{
  "experts_per_token": 1,
  "moe_layers": [0, 2, 4, 6, 8, 10, 12],
  "init_std_router": 0.0268,
  "n_head": 6,
  "init_std_up": 0.0228,
  "decay_fraction": 0.655,
  "final_lr_fraction": 0.0
}
Below are experts of layer 2 (counted from 0) of a mixture-of-experts language model. Rows are named router (the router's row for the expert), up (a neuron's input weights, with its number), down (a neuron's output weights, with its number) and show model dimensions 0-191. Each number is 200 + 30 x the weight over its row's rms, rounded and kept within 0 to 999.
After each expert's rows: a language model's description of what the expert responds to; "mostly gets" lists some tokens that are sent to it at least half of the time. This comes from a sample of Wikipedia text that the model never trained on.

# expert 9
router,160,181,232,173,216,233,211,233,250,203,271,181,162,182,158,215,188,162,249,250,173,190,248,208,159,176,163,210,241,180,228,228,224,163,165,176,250,176,230,217,210,201,252,193,238,221,243,230,199,208,208,189,141,207,185,176,221,236,214,212,174,178,177,181,162,205,231,210,192,188,229,228,242,143,193,181,181,200,232,227,193,214,243,164,246,227,272,202,195,209,166,176,241,211,166,210,230,162,234,177,206,182,207,161,165,248,174,230,200,191,186,190,126,183,263,250,225,227,180,165,240,245,165,190,230,174,157,237,218,153,163,185,167,233,195,204,199,191,206,226,222,212,169,165,167,201,200,237,150,215,233,188,183,180,184,166,206,231,160,201,201,161,218,226,184,245,157,239,208,153,167,159,201,157,150,170,197,204,173,156,212,214,221,222,187,180,198,202,193,179,152,247
up4,296,221,150,199,197,186,222,173,158,202,188,207,185,222,234,206,164,229,129,225,235,208,111,210,240,217,232,173,186,218,213,160,184,211,203,216,171,270,161,183,180,238,144,191,162,183,174,222,236,200,199,211,213,208,168,211,199,227,183,186,235,234,203,211,193,193,161,186,212,142,214,201,233,240,255,252,195,170,201,188,164,207,216,228,189,161,176,216,190,143,215,174,183,162,185,155,169,224,152,209,222,186,211,196,237,184,251,195,219,221,195,221,196,203,172,171,239,176,195,264,185,171,232,181,214,197,274,177,173,218,174,225,163,138,220,201,178,206,205,174,196,214,224,149,232,194,251,155,207,186,217,209,235,235,200,207,162,177,203,177,170,231,126,198,204,177,263,151,212,193,226,254,201,194,249,226,203,175,208,232,165,183,135,195,198,166,219,177,204,202,193,203
down4,160,200,191,192,178,238,210,230,134,222,225,235,169,222,194,169,185,200,198,222,208,132,200,196,226,196,222,211,203,205,237,243,229,215,233,176,212,222,174,173,191,135,171,236,265,183,237,232,128,159,217,255,221,222,124,214,179,218,209,217,224,215,227,205,240,176,193,174,232,212,227,160,230,189,171,183,193,190,190,262,181,140,164,212,154,146,213,196,215,216,168,217,224,216,181,219,229,147,211,232,197,171,187,186,164,236,192,199,207,171,204,236,209,230,191,249,240,157,209,177,189,167,184,184,184,218,124,187,234,185,206,192,191,158,175,248,225,166,179,225,208,195,230,212,149,159,210,206,210,168,190,266,209,204,214,222,207,208,171,199,242,193,201,288,191,134,208,201,203,216,198,196,196,219,161,246,216,166,190,145,144,141,171,211,182,236,170,179,206,159,202,171
What it handles: Mid-word completions, nouns. Word pieces finishing words after a stem, such as Pentec-ost, displ-aced, ment-ored, plus country names and nouns like crew, woman, interview.
mostly gets: " crew", " Mad", " woman", " interview", " Korea", " Hungary"

# expert 0
router,169,168,218,197,220,244,219,228,248,210,256,172,178,184,138,205,198,194,256,234,160,194,248,194,161,188,176,227,225,181,233,228,231,209,201,170,255,181,228,199,216,181,251,194,211,206,241,200,191,197,203,185,131,186,195,182,235,259,204,217,179,201,178,157,163,196,222,214,208,181,202,213,229,157,183,197,183,212,234,211,183,212,223,170,235,243,271,194,197,232,171,163,238,211,199,195,224,181,251,179,204,193,196,171,179,262,196,263,195,203,147,172,151,199,265,256,234,225,188,176,252,232,157,197,240,207,130,209,227,145,176,190,191,219,200,204,194,179,211,232,204,218,172,148,166,214,200,253,157,207,237,197,155,185,169,155,222,228,159,201,173,159,209,210,169,247,155,235,207,143,153,178,172,165,154,205,211,199,223,165,209,234,216,221,212,175,186,198,186,177,164,246
up4,258,232,126,213,194,190,189,190,199,203,153,255,182,209,209,175,205,228,177,209,190,210,111,170,191,216,245,159,177,220,179,173,195,220,200,205,193,233,186,208,208,248,129,172,165,212,178,191,196,181,173,168,195,213,133,179,219,198,199,173,235,220,184,185,222,251,147,197,173,153,209,194,181,246,250,228,209,168,210,172,190,177,195,228,162,178,208,200,231,144,205,213,199,204,177,169,165,180,180,225,212,196,251,180,252,188,280,178,220,217,215,221,222,211,151,165,221,191,179,247,186,210,221,194,212,253,232,156,152,222,163,218,196,133,164,223,238,231,230,213,150,229,166,203,204,181,243,145,240,163,194,199,213,278,200,213,164,211,233,209,168,199,193,187,225,174,272,219,166,224,206,239,209,198,197,209,232,167,218,246,185,151,168,238,202,180,194,233,200,179,212,169
down4,203,197,242,196,197,194,240,240,202,177,194,210,242,169,225,219,199,186,211,195,223,191,182,190,229,151,194,112,233,197,203,221,188,207,173,168,224,248,199,230,160,118,183,208,220,207,219,240,209,213,214,240,182,234,177,169,212,177,202,150,174,182,125,194,214,159,147,236,180,184,196,155,159,158,213,199,182,136,169,212,230,155,177,147,165,171,229,212,217,223,187,258,216,159,193,210,221,235,180,236,179,184,195,214,188,212,184,224,218,186,125,212,159,212,177,154,210,187,193,188,216,181,183,199,217,236,196,226,208,199,199,193,179,147,197,183,204,189,161,171,175,181,170,198,170,215,160,254,185,187,168,248,214,218,240,207,128,214,324,189,186,170,209,241,198,185,201,222,167,211,190,218,155,183,230,193,207,212,122,153,173,234,215,214,147,202,170,206,177,193,183,205
What it handles: Word-completing fragments, mixed. Second pieces completing a split word, like conf-ined, def-ault, conv-ex, plus York, °N, BC, MPC in catalogue entries.
mostly gets: " York", "°N", " MPC", "Y", " BC", " JPL"

# expert 3
router,195,204,220,141,205,236,208,162,219,235,217,139,213,187,192,249,232,179,161,160,172,142,219,233,161,258,212,260,227,219,222,213,213,197,197,187,232,200,158,168,218,161,211,186,192,182,183,221,194,198,245,179,190,221,233,241,213,171,211,166,245,193,188,195,198,265,227,251,168,255,227,161,219,211,189,228,205,195,137,230,187,225,180,210,172,181,167,198,149,226,139,171,175,214,197,154,244,206,190,172,186,150,168,232,235,193,146,184,193,184,215,233,255,187,165,184,211,235,250,178,229,187,191,146,222,215,172,244,244,220,195,168,189,236,192,180,228,148,193,146,180,253,215,251,205,238,221,215,164,132,206,232,196,229,206,169,168,180,203,216,192,215,216,189,205,184,208,187,223,263,140,194,178,174,252,188,167,183,172,174,183,179,198,194,213,222,138,187,246,213,201,180
up35,231,226,202,206,170,219,228,123,182,178,149,212,202,152,207,191,213,151,219,163,239,259,178,228,179,241,204,179,139,208,202,239,235,190,208,178,138,188,178,207,164,204,207,197,147,196,256,191,241,230,205,183,207,207,223,218,202,191,178,183,195,185,194,177,176,251,215,169,217,169,226,223,187,212,261,199,202,194,166,226,221,165,196,241,159,210,178,182,187,187,231,197,151,190,190,240,192,178,187,254,176,211,145,242,239,183,178,164,232,237,191,159,214,224,234,160,242,258,228,194,242,227,213,172,233,250,184,183,205,231,151,188,275,197,195,214,233,219,236,198,190,190,222,157,230,191,199,204,182,159,158,188,156,231,143,258,186,139,204,163,241,210,187,208,262,190,214,193,284,218,223,243,194,176,212,209,193,170,198,192,227,172,142,203,215,191,214,197,171,176,246,188
down35,227,157,195,221,134,151,215,186,177,257,219,213,186,194,229,232,165,232,219,192,184,220,268,210,200,181,167,200,221,234,176,228,214,251,249,154,177,218,188,202,186,222,198,175,190,192,180,163,262,260,217,207,166,187,222,182,182,237,225,169,254,186,159,209,227,178,205,256,218,227,219,234,209,203,209,200,130,248,227,174,262,178,165,188,170,218,154,137,230,171,193,223,201,226,206,194,197,204,193,200,180,197,277,186,221,189,147,181,200,228,226,192,225,181,181,198,194,186,232,173,182,162,164,202,226,146,140,218,218,206,186,195,194,224,206,233,207,138,201,219,160,172,215,140,225,215,228,214,194,205,234,133,181,222,160,233,141,159,168,182,169,171,204,172,220,239,222,236,202,165,211,203,179,210,182,249,211,158,174,154,161,251,162,238,251,185,195,208,201,189,217,188
What it handles: Word after initial K/G. Word pieces right after a capital K or G starting names (K-ent, K-al-ev, G-ender), plus sentence-end periods before headings, the, and.
mostly gets: "'\n", "'\n\n", " causing", " having", ";\n", " its"

# expert 31
router,162,200,213,174,218,217,217,212,267,242,227,181,167,197,196,185,207,201,238,234,125,179,261,246,176,227,175,219,212,171,240,218,237,186,167,179,256,191,195,200,200,199,243,181,225,223,271,200,190,197,231,209,114,201,208,184,246,225,209,222,195,189,181,174,191,209,204,218,205,199,215,194,218,145,212,218,212,193,207,236,203,213,211,183,225,222,241,176,169,200,179,164,226,239,172,203,237,183,230,199,231,148,232,142,164,246,189,233,183,180,172,168,186,230,250,236,204,232,164,176,228,230,187,175,245,179,159,250,248,161,203,165,164,248,204,177,197,184,220,195,221,233,197,165,150,234,173,237,138,215,217,245,189,169,203,137,213,224,179,210,228,141,202,220,164,242,155,270,219,142,199,160,186,201,165,164,195,216,171,164,194,218,235,194,190,203,169,190,200,157,182,235
up1,215,195,197,231,200,156,252,228,197,189,241,216,217,246,215,190,221,232,192,193,212,215,198,185,220,219,177,180,191,193,220,226,175,199,208,207,224,191,194,191,186,130,178,223,191,179,173,189,216,201,217,172,192,193,167,228,178,170,178,215,199,190,189,236,225,234,137,208,197,187,191,188,156,236,223,156,143,174,214,224,226,175,157,214,150,190,179,199,172,188,222,251,179,193,182,223,158,175,179,224,199,249,154,276,237,203,185,114,235,175,151,198,200,179,179,154,152,253,197,175,139,222,201,186,166,146,217,139,160,253,231,279,152,199,223,228,264,211,156,196,210,232,163,250,205,228,178,200,210,186,169,211,174,226,229,212,212,211,232,222,165,222,165,177,222,176,173,151,164,216,197,268,230,211,200,237,186,167,174,139,199,184,250,228,174,198,221,246,227,196,217,168
down1,179,147,229,194,177,224,141,149,243,227,249,189,208,207,193,202,239,177,173,222,229,249,186,203,220,179,227,193,160,141,245,260,246,136,247,202,218,213,177,197,207,183,183,218,179,192,282,259,169,231,205,200,202,216,189,209,183,225,199,183,189,230,128,180,220,207,170,210,195,218,187,247,245,244,229,182,220,178,233,211,243,156,152,250,220,155,148,230,191,204,204,196,227,158,224,263,174,232,197,223,208,261,228,195,228,225,245,199,193,245,197,209,197,204,188,178,221,197,186,205,209,206,161,216,214,199,201,172,191,175,229,213,191,163,148,195,231,250,138,186,164,232,182,175,229,197,155,132,210,209,186,207,239,247,216,174,208,228,230,180,184,177,225,234,229,198,237,227,158,149,222,175,267,218,233,247,196,167,173,216,226,195,208,234,204,185,208,224,208,182,207,181
What it handles: Infobox labels, pronouns. Labels that begin infobox sections like Location, Coordinates and Scientific classification, plus pronouns it, him, them and verbs was, is.
mostly gets: " Coordinates", " it", " them", " him", "Scientific", "Location"

# expert 15
router,173,168,245,162,219,239,214,238,256,220,253,178,183,176,175,217,177,176,247,245,171,188,238,213,152,182,170,225,240,175,222,237,209,181,176,165,245,168,230,214,211,183,266,191,229,220,238,225,195,218,218,183,130,206,190,163,219,234,222,206,186,168,177,178,155,194,223,219,193,192,222,241,235,153,180,181,177,177,214,236,188,235,252,158,241,234,263,194,199,215,181,165,249,215,177,216,249,158,245,178,204,172,208,177,181,234,153,238,200,199,173,184,146,183,242,252,232,243,176,174,226,225,166,206,241,179,173,246,206,158,188,200,158,235,204,199,211,182,188,233,223,212,163,198,167,193,199,244,151,200,230,193,192,170,194,191,219,237,151,205,194,152,216,239,185,241,172,237,205,167,166,154,200,143,153,176,202,207,189,140,233,219,222,211,172,185,192,177,203,175,156,233
up3,194,204,147,199,209,212,216,170,164,200,181,219,199,230,239,199,199,204,163,166,224,232,104,182,276,234,187,150,229,252,195,130,137,210,213,206,200,186,166,210,194,189,190,196,204,172,224,176,201,180,206,209,263,230,229,212,164,192,169,195,166,197,259,236,210,214,142,170,212,192,211,226,190,227,226,209,198,248,168,158,234,222,225,177,166,195,212,223,195,200,200,234,140,197,195,234,145,242,193,215,197,231,240,240,236,231,168,217,212,264,182,200,193,199,221,155,227,173,159,175,236,184,249,171,175,214,205,155,165,181,204,222,194,183,194,181,221,246,191,199,199,213,204,178,236,221,210,145,242,180,182,174,212,175,224,174,199,174,227,186,199,168,179,225,192,170,178,160,184,226,232,193,254,196,193,227,207,207,185,154,155,170,131,210,198,189,277,259,139,173,245,169
down3,196,162,259,235,151,218,171,171,235,247,202,211,219,177,218,177,212,196,213,187,181,242,148,157,176,189,114,176,186,226,200,259,177,220,180,176,134,195,191,217,170,210,159,245,155,180,191,238,209,194,220,232,194,193,184,230,203,119,165,158,201,224,122,183,233,212,195,197,211,226,171,187,186,237,191,162,226,197,215,198,253,212,186,222,163,215,172,205,180,155,192,221,186,206,166,211,199,154,173,202,198,218,173,200,171,217,227,140,233,196,167,219,178,225,206,158,181,191,262,139,177,186,196,181,219,200,202,249,164,188,164,212,161,141,162,213,194,195,151,186,190,218,155,231,197,192,192,177,203,174,156,199,226,213,217,142,197,218,131,195,174,246,182,199,258,189,253,234,251,224,138,225,208,211,193,206,219,214,228,158,212,190,194,198,226,227,179,238,184,241,161,231
What it handles: Name and word-start pieces. Opening pieces of words and surnames, like Maj-erle, Buc-caneers, Turb-ul-ent, prefixes con, pro, pl, plus was, km in biographies.
mostly gets: " km", " pro", " Ass", " expl", " con", " Trans"

# expert 8
router,185,165,228,174,192,224,199,221,242,231,267,207,174,185,172,195,193,183,253,243,171,187,241,200,148,176,171,207,225,188,231,213,207,216,207,163,229,179,203,204,203,201,244,190,213,229,256,244,201,236,221,175,130,183,179,172,230,237,230,217,187,151,173,188,171,213,219,214,194,202,225,215,239,160,165,193,181,201,201,212,210,212,237,170,237,214,265,206,207,219,164,152,220,224,175,203,236,193,246,174,222,183,206,178,203,239,173,287,186,217,163,187,129,178,252,226,241,238,131,194,250,204,188,202,235,198,154,260,210,163,191,179,185,229,157,213,192,170,213,230,198,216,154,189,150,229,209,220,149,213,254,199,179,184,216,162,209,235,162,228,182,146,226,225,200,247,156,222,193,159,146,161,206,149,150,181,215,194,190,143,213,217,213,194,196,185,205,166,220,171,186,237
up1,169,206,214,220,158,236,227,153,173,150,202,201,222,242,209,178,205,186,199,173,208,186,182,185,188,197,223,241,151,205,183,190,167,186,189,189,159,213,220,185,206,221,213,206,204,127,207,212,176,217,169,204,235,179,220,188,216,155,202,196,206,187,210,183,219,197,165,183,176,197,190,182,134,230,177,245,200,190,238,224,164,239,176,199,179,169,177,228,194,182,194,179,208,176,228,207,143,218,275,209,189,178,215,222,283,193,191,198,230,224,202,205,168,191,120,121,241,222,171,180,227,219,163,149,201,192,181,195,142,248,235,198,173,174,238,188,260,176,216,150,222,204,190,229,262,219,205,201,260,173,219,210,217,223,157,207,239,196,241,233,221,203,185,225,244,112,216,136,146,199,228,222,250,249,208,202,191,192,191,215,205,143,160,216,154,173,245,237,219,196,177,216
down1,171,210,213,183,184,223,142,240,253,241,188,190,212,210,202,226,223,162,194,221,194,225,247,212,217,251,240,246,204,191,204,197,262,178,164,246,242,191,232,165,131,157,133,235,147,192,181,185,190,232,160,164,234,213,207,173,187,193,188,223,174,171,211,176,178,281,232,199,187,195,215,178,251,233,275,230,192,214,178,195,141,206,157,191,189,180,241,246,146,201,209,194,175,169,217,201,197,215,251,135,184,212,197,189,216,174,187,183,180,195,236,186,233,173,188,238,215,115,136,180,222,233,200,194,165,208,232,246,219,215,215,221,191,204,189,199,210,197,197,219,220,162,172,233,169,211,229,209,232,140,219,192,229,177,193,239,221,219,174,232,205,182,185,214,161,199,149,128,183,187,236,165,204,233,206,202,216,175,229,201,203,191,144,149,184,193,166,209,172,167,192,173
What it handles: Novel and relative words. The piece el in Novel and Nobel, relative and subject words like who, which, that, he, and en dashes in tennis scores such as 1–6.
mostly gets: " who", " p", " Mr", " what", " Swing", " %"

# expert 17
router,168,187,229,167,226,229,189,223,243,212,267,195,146,177,169,195,184,180,256,264,183,206,242,213,173,174,178,207,258,189,221,228,197,178,160,153,255,174,224,191,213,196,257,182,238,220,235,215,200,209,208,198,134,200,162,138,205,238,218,231,182,176,177,176,167,211,229,188,210,192,215,227,231,156,188,191,209,199,224,217,195,246,244,152,250,229,253,176,208,237,189,168,246,204,165,219,242,153,214,179,194,176,230,185,164,243,165,240,212,203,161,192,164,192,234,241,205,244,182,171,227,232,178,179,233,168,158,238,211,151,190,190,159,211,217,204,194,194,161,218,230,201,171,161,155,199,184,240,145,193,232,196,198,168,190,163,201,245,161,224,206,155,237,211,198,256,170,256,227,185,177,175,199,142,161,172,190,203,188,149,228,218,199,232,183,197,229,200,201,172,157,239
up0,225,240,150,210,155,169,235,176,187,192,203,221,218,134,197,155,186,213,173,227,222,232,175,176,251,221,213,186,196,201,198,193,199,205,129,182,158,202,237,248,192,216,229,235,222,240,201,185,245,212,195,226,205,158,193,210,165,198,162,224,183,207,176,233,159,209,180,189,212,190,226,195,173,187,228,191,192,204,222,136,176,236,209,166,186,169,193,225,209,197,222,190,153,212,215,194,157,222,221,206,174,222,195,264,228,197,251,174,239,233,249,169,240,214,187,173,143,204,190,241,179,206,202,201,176,197,217,138,208,216,138,230,197,173,270,189,233,227,214,184,164,161,285,164,270,208,246,135,209,214,181,195,216,203,142,182,179,217,178,149,253,222,207,191,253,179,192,196,219,154,183,233,214,250,208,236,232,166,271,252,199,168,209,212,207,187,232,186,177,229,177,180
down0,203,252,177,204,154,197,234,243,195,209,228,263,209,164,208,151,195,226,235,215,218,176,234,247,161,196,247,175,195,146,244,169,162,246,199,204,182,148,256,243,173,146,192,243,192,160,227,220,215,244,212,202,191,178,209,172,212,205,186,178,226,177,206,194,192,278,212,248,234,182,191,239,155,159,207,215,197,172,188,210,246,227,193,194,190,184,201,248,210,252,220,177,205,237,191,202,204,203,205,208,245,213,191,186,225,233,228,231,218,234,196,156,220,127,219,207,188,209,192,186,232,215,226,262,161,170,199,163,227,201,182,175,188,222,220,204,200,198,211,197,117,179,225,180,202,262,226,239,273,202,224,206,175,215,154,176,174,217,215,254,194,230,162,211,222,146,179,176,171,132,202,171,226,202,203,269,247,179,217,192,197,213,256,192,199,189,223,199,163,166,210,173
What it handles: Name pieces, compound nouns. Pieces inside foreign surnames in sports tables, such as Perdomo, Aránguiz, Duyet, and capitalized nouns like Bank, Way, Great, Bog, Word.
mostly gets: " flag", " usually", " Burn", " electric", " Bank", " Way"

# expert 20
router,175,177,237,176,215,240,213,226,252,203,251,172,162,189,163,205,192,200,247,243,168,187,261,214,151,184,152,224,236,177,230,220,217,169,174,172,259,182,222,219,209,195,257,174,229,204,246,227,197,202,237,183,137,206,193,173,228,236,221,211,185,167,172,189,161,207,225,220,204,204,229,226,237,154,200,185,192,204,216,223,196,222,239,180,227,219,280,192,188,223,177,152,230,214,165,210,241,156,228,183,204,181,203,168,159,236,191,245,200,181,191,184,136,189,259,262,217,242,178,170,231,246,173,175,242,160,152,234,227,159,172,188,152,239,201,189,187,173,199,230,218,217,191,174,165,201,191,243,138,195,250,203,197,180,210,171,209,235,168,212,198,157,231,211,178,236,160,232,225,165,165,163,190,158,166,166,197,226,173,155,215,222,221,214,170,198,184,190,191,188,150,250
up0,244,223,214,265,197,186,176,144,212,208,166,188,242,191,240,129,200,246,149,172,194,213,138,187,236,254,229,181,174,222,186,191,187,242,190,217,200,243,207,227,246,240,201,216,192,217,145,218,172,167,178,199,230,142,214,201,191,185,163,206,216,217,205,207,196,195,201,191,205,178,158,204,195,215,202,209,217,187,230,168,202,194,139,196,179,198,209,203,210,148,260,234,133,172,244,169,116,195,182,207,214,211,170,242,232,198,234,161,226,247,224,256,213,222,175,175,192,203,209,196,145,185,169,168,199,244,185,172,204,268,204,197,227,157,237,213,215,195,213,184,204,229,201,179,235,210,196,173,235,189,171,196,229,182,170,190,211,195,211,166,230,202,183,188,233,141,238,149,180,186,219,220,173,256,264,229,222,211,201,205,214,187,111,219,223,188,259,159,143,200,217,182
down0,169,199,245,218,177,138,186,173,165,238,191,232,143,210,178,169,244,171,212,204,200,218,164,131,208,267,180,229,160,170,254,197,157,177,230,201,146,247,237,212,238,165,182,233,187,261,223,168,200,201,210,191,206,171,191,221,222,163,205,196,244,168,207,198,171,187,182,229,183,182,142,181,220,199,275,152,240,220,240,179,209,201,198,211,167,180,216,189,180,154,194,200,201,242,165,195,196,159,200,222,160,226,171,223,192,207,214,140,204,221,196,178,175,191,174,189,221,254,212,212,196,143,190,226,251,201,187,234,175,203,210,202,170,146,238,244,218,227,223,205,191,176,188,168,139,234,224,137,259,198,203,208,138,178,238,239,213,242,211,205,165,199,220,160,161,209,183,212,195,213,254,192,204,244,254,158,156,173,227,206,217,235,176,206,209,242,166,200,236,210,195,196
What it handles: CJK punctuation, misc nouns. Fullwidth punctuation bytes in Chinese and Japanese titles, digit 0, and assorted nouns like basketball, laws, Police, meters, psych.
mostly gets: " Pen", " psych", "sych", " Police", " cur", " meters"

# expert 25
router,168,187,234,166,210,229,210,232,244,213,265,183,168,186,162,207,175,163,254,235,187,187,240,200,158,178,168,221,233,173,219,221,226,190,168,176,259,169,223,225,219,197,258,195,236,213,247,225,186,212,227,181,131,218,180,161,229,228,221,224,170,175,172,183,156,191,225,218,204,194,227,245,233,141,175,184,203,183,225,223,193,207,243,164,234,224,258,195,184,213,174,173,245,213,177,213,237,151,227,178,206,182,210,175,168,249,178,240,189,180,173,167,143,178,248,258,211,232,173,177,235,245,183,195,238,162,157,242,208,158,168,168,154,237,200,217,209,182,197,226,226,199,167,177,158,201,196,243,144,216,248,195,182,166,188,182,206,227,165,201,199,154,221,236,191,237,163,225,200,172,182,148,200,153,150,173,201,206,168,152,219,225,225,211,186,192,183,187,189,180,149,248
up2,205,196,219,282,192,201,214,166,225,166,164,255,237,236,186,207,183,250,132,152,187,187,173,150,226,197,181,221,183,218,236,157,192,243,186,190,175,225,157,225,256,285,205,236,249,194,218,180,214,218,151,170,201,184,166,184,206,158,187,151,231,193,176,236,210,188,172,171,176,183,194,240,212,184,195,224,198,177,184,144,207,233,238,195,163,211,217,206,209,175,231,202,172,169,204,147,156,265,179,142,196,230,230,221,223,207,185,217,227,224,190,214,219,246,161,164,222,212,191,196,206,193,241,224,193,212,196,177,246,215,197,202,206,193,230,149,222,183,203,150,150,237,176,192,246,192,199,220,199,204,223,231,237,146,199,198,177,187,221,188,192,225,185,208,210,104,239,168,244,211,213,243,200,252,190,182,198,183,169,195,209,160,118,187,215,192,218,173,249,227,239,194
down2,183,197,191,175,206,185,147,241,183,232,202,145,188,186,231,194,213,226,205,231,172,190,195,197,216,192,208,238,232,192,168,180,200,199,145,173,141,218,246,167,193,229,226,193,142,157,223,206,151,224,212,275,223,177,188,235,137,221,205,174,167,191,207,228,204,236,185,242,147,215,176,196,214,233,206,202,187,189,132,230,208,197,149,230,204,238,216,214,181,185,212,234,232,156,194,224,184,249,232,228,208,259,235,176,203,213,221,221,195,222,220,184,220,168,188,174,226,167,190,238,146,163,192,225,172,158,225,238,227,209,210,195,211,192,251,216,172,182,235,238,187,158,184,153,159,155,237,194,270,193,204,193,244,229,190,192,223,248,206,140,191,189,155,187,183,207,175,173,216,171,145,206,179,202,233,167,140,207,289,265,231,173,214,175,202,175,187,191,170,149,212,199
What it handles: Thai/CJK bytes, modal words. Byte pieces of Thai and Chinese characters, plus words like would, million, rather, made, and first pieces of longer words (anch-, br-, depos-).
mostly gets: " million", " mod", " rather", " Hon", " would", "Col"

# expert 26
router,180,180,240,168,223,231,215,225,248,205,262,190,157,195,168,202,187,177,260,250,177,182,245,208,159,184,173,216,243,176,227,221,220,189,187,180,255,169,233,207,213,190,249,191,231,209,248,227,203,201,225,188,139,207,184,171,228,234,227,228,171,168,171,175,150,185,227,226,202,206,226,234,237,140,192,184,191,179,221,222,196,212,247,163,234,224,263,200,192,220,170,172,249,211,168,210,231,157,233,172,194,189,194,170,163,239,174,244,204,189,169,178,137,183,252,260,206,239,179,170,231,231,172,201,248,161,156,225,220,154,185,176,163,231,190,203,201,182,184,224,231,216,179,174,161,206,183,233,137,208,244,203,197,172,197,172,207,238,160,211,199,151,229,229,187,245,159,230,219,159,180,157,203,149,154,178,194,215,163,153,220,217,226,224,183,187,203,206,179,180,155,247
up1,181,191,195,227,167,178,175,169,209,219,221,175,267,210,181,201,180,257,186,186,256,243,181,163,221,191,131,156,153,175,124,140,209,217,211,192,198,211,217,154,156,193,177,171,180,167,181,232,220,171,136,219,169,198,214,213,173,127,225,148,234,191,189,222,222,225,191,150,218,198,189,140,232,248,194,228,205,244,225,186,192,209,166,198,179,189,221,211,213,187,208,226,181,204,210,175,166,186,236,201,194,224,221,260,174,153,226,194,188,178,166,188,227,162,193,209,184,202,201,208,169,184,201,146,173,252,221,139,201,192,193,217,233,188,282,219,233,216,115,201,202,212,178,219,214,163,212,174,172,181,178,196,189,171,164,185,201,183,191,183,158,223,174,174,194,220,196,100,189,203,185,257,192,210,259,200,239,188,192,203,200,152,163,222,204,236,234,191,189,182,245,197
down1,177,229,243,189,170,238,237,172,139,259,243,181,204,211,243,155,149,201,202,186,195,204,185,196,187,187,212,203,176,241,207,213,223,209,200,189,182,210,171,239,188,165,191,220,199,183,188,163,212,161,169,200,222,180,191,171,188,231,261,253,237,214,175,215,156,206,189,210,175,251,151,183,186,170,154,193,191,189,182,193,168,225,172,179,236,204,206,179,181,218,200,155,177,160,272,217,211,214,177,245,148,207,200,222,188,200,193,216,202,228,155,213,227,224,239,180,178,220,190,221,255,185,182,200,267,182,253,225,232,248,205,219,241,166,212,195,227,205,174,129,227,228,146,256,151,193,136,237,275,177,200,255,183,214,190,214,209,179,186,150,220,203,180,151,161,178,194,200,169,213,225,177,249,147,170,246,228,253,215,196,194,209,171,194,146,144,198,211,205,212,230,169
What it handles: Word-initial fragments. First pieces of words split by tokenization, such as ord in ordeal and ordained, pr, st, cl, gr, and chlor.
mostly gets: " cl", " gr", " y", " st", " en", " Church"

# expert 12
router,178,193,243,174,223,228,224,222,250,222,241,198,179,195,173,198,193,159,269,243,171,187,249,214,154,180,148,226,229,182,218,226,243,187,173,180,267,176,233,198,208,177,261,195,229,207,234,219,189,199,234,201,135,196,170,167,213,232,218,215,161,178,171,159,160,202,208,209,217,182,206,223,238,152,179,184,194,183,220,227,191,229,248,170,223,241,264,181,178,213,161,151,244,234,181,208,244,164,226,183,211,171,203,181,167,238,199,224,196,174,163,189,158,184,247,249,206,242,160,189,236,230,179,216,233,176,156,229,219,159,185,184,156,219,191,209,218,174,197,225,205,204,182,175,165,211,173,246,147,214,236,202,169,179,200,178,213,228,162,207,178,139,219,247,188,246,153,235,190,165,173,159,212,149,142,178,216,210,181,158,229,227,239,224,174,191,194,195,201,184,141,242
up0,203,222,196,196,169,220,217,160,222,166,181,200,177,219,202,122,186,222,132,202,216,210,143,197,200,251,194,161,151,226,192,126,213,254,208,233,190,215,223,181,219,215,193,237,161,212,132,245,217,198,198,167,203,209,230,211,245,203,170,188,219,278,227,204,217,213,203,154,206,174,191,205,182,170,247,199,232,206,223,158,220,232,177,209,189,212,199,234,232,144,210,272,159,201,163,176,170,217,200,170,208,275,167,294,282,169,224,197,218,256,208,184,225,206,203,190,214,274,204,202,189,207,250,249,184,222,228,218,198,207,185,259,156,181,208,200,205,221,175,191,204,239,237,196,219,205,201,200,193,200,188,226,266,192,234,201,217,177,189,157,193,270,198,208,224,174,213,177,205,188,216,226,237,235,229,219,216,199,186,191,205,189,153,210,254,212,221,226,166,203,203,193
down0,200,194,133,228,141,225,167,184,188,209,157,222,150,232,234,189,246,161,172,217,203,171,189,193,189,184,210,178,226,156,174,193,157,205,221,233,211,254,205,203,168,271,186,207,234,235,206,226,246,175,197,249,164,171,209,184,239,231,211,182,162,201,150,128,135,224,218,252,181,228,187,217,192,206,271,209,224,202,147,222,171,202,150,229,213,204,187,196,172,208,157,220,183,226,200,209,210,212,156,251,154,214,168,202,213,163,214,179,225,241,162,198,148,203,205,164,204,183,194,231,195,130,234,192,226,110,171,142,217,203,171,214,213,232,169,163,168,188,198,257,203,227,215,168,232,211,185,205,233,189,186,246,178,204,175,164,209,186,161,166,196,220,184,222,190,228,175,185,193,185,254,199,207,169,243,196,224,238,166,162,183,150,226,243,195,169,209,174,203,219,202,229
What it handles: CJK bytes, name openers. Stray byte tokens inside Chinese or Japanese text, fraction slashes in heights, and capitalized word starts in lists, like Clay, English, R.
mostly gets: " R", " footballer", " writer", " Ul", " rel", " Pr"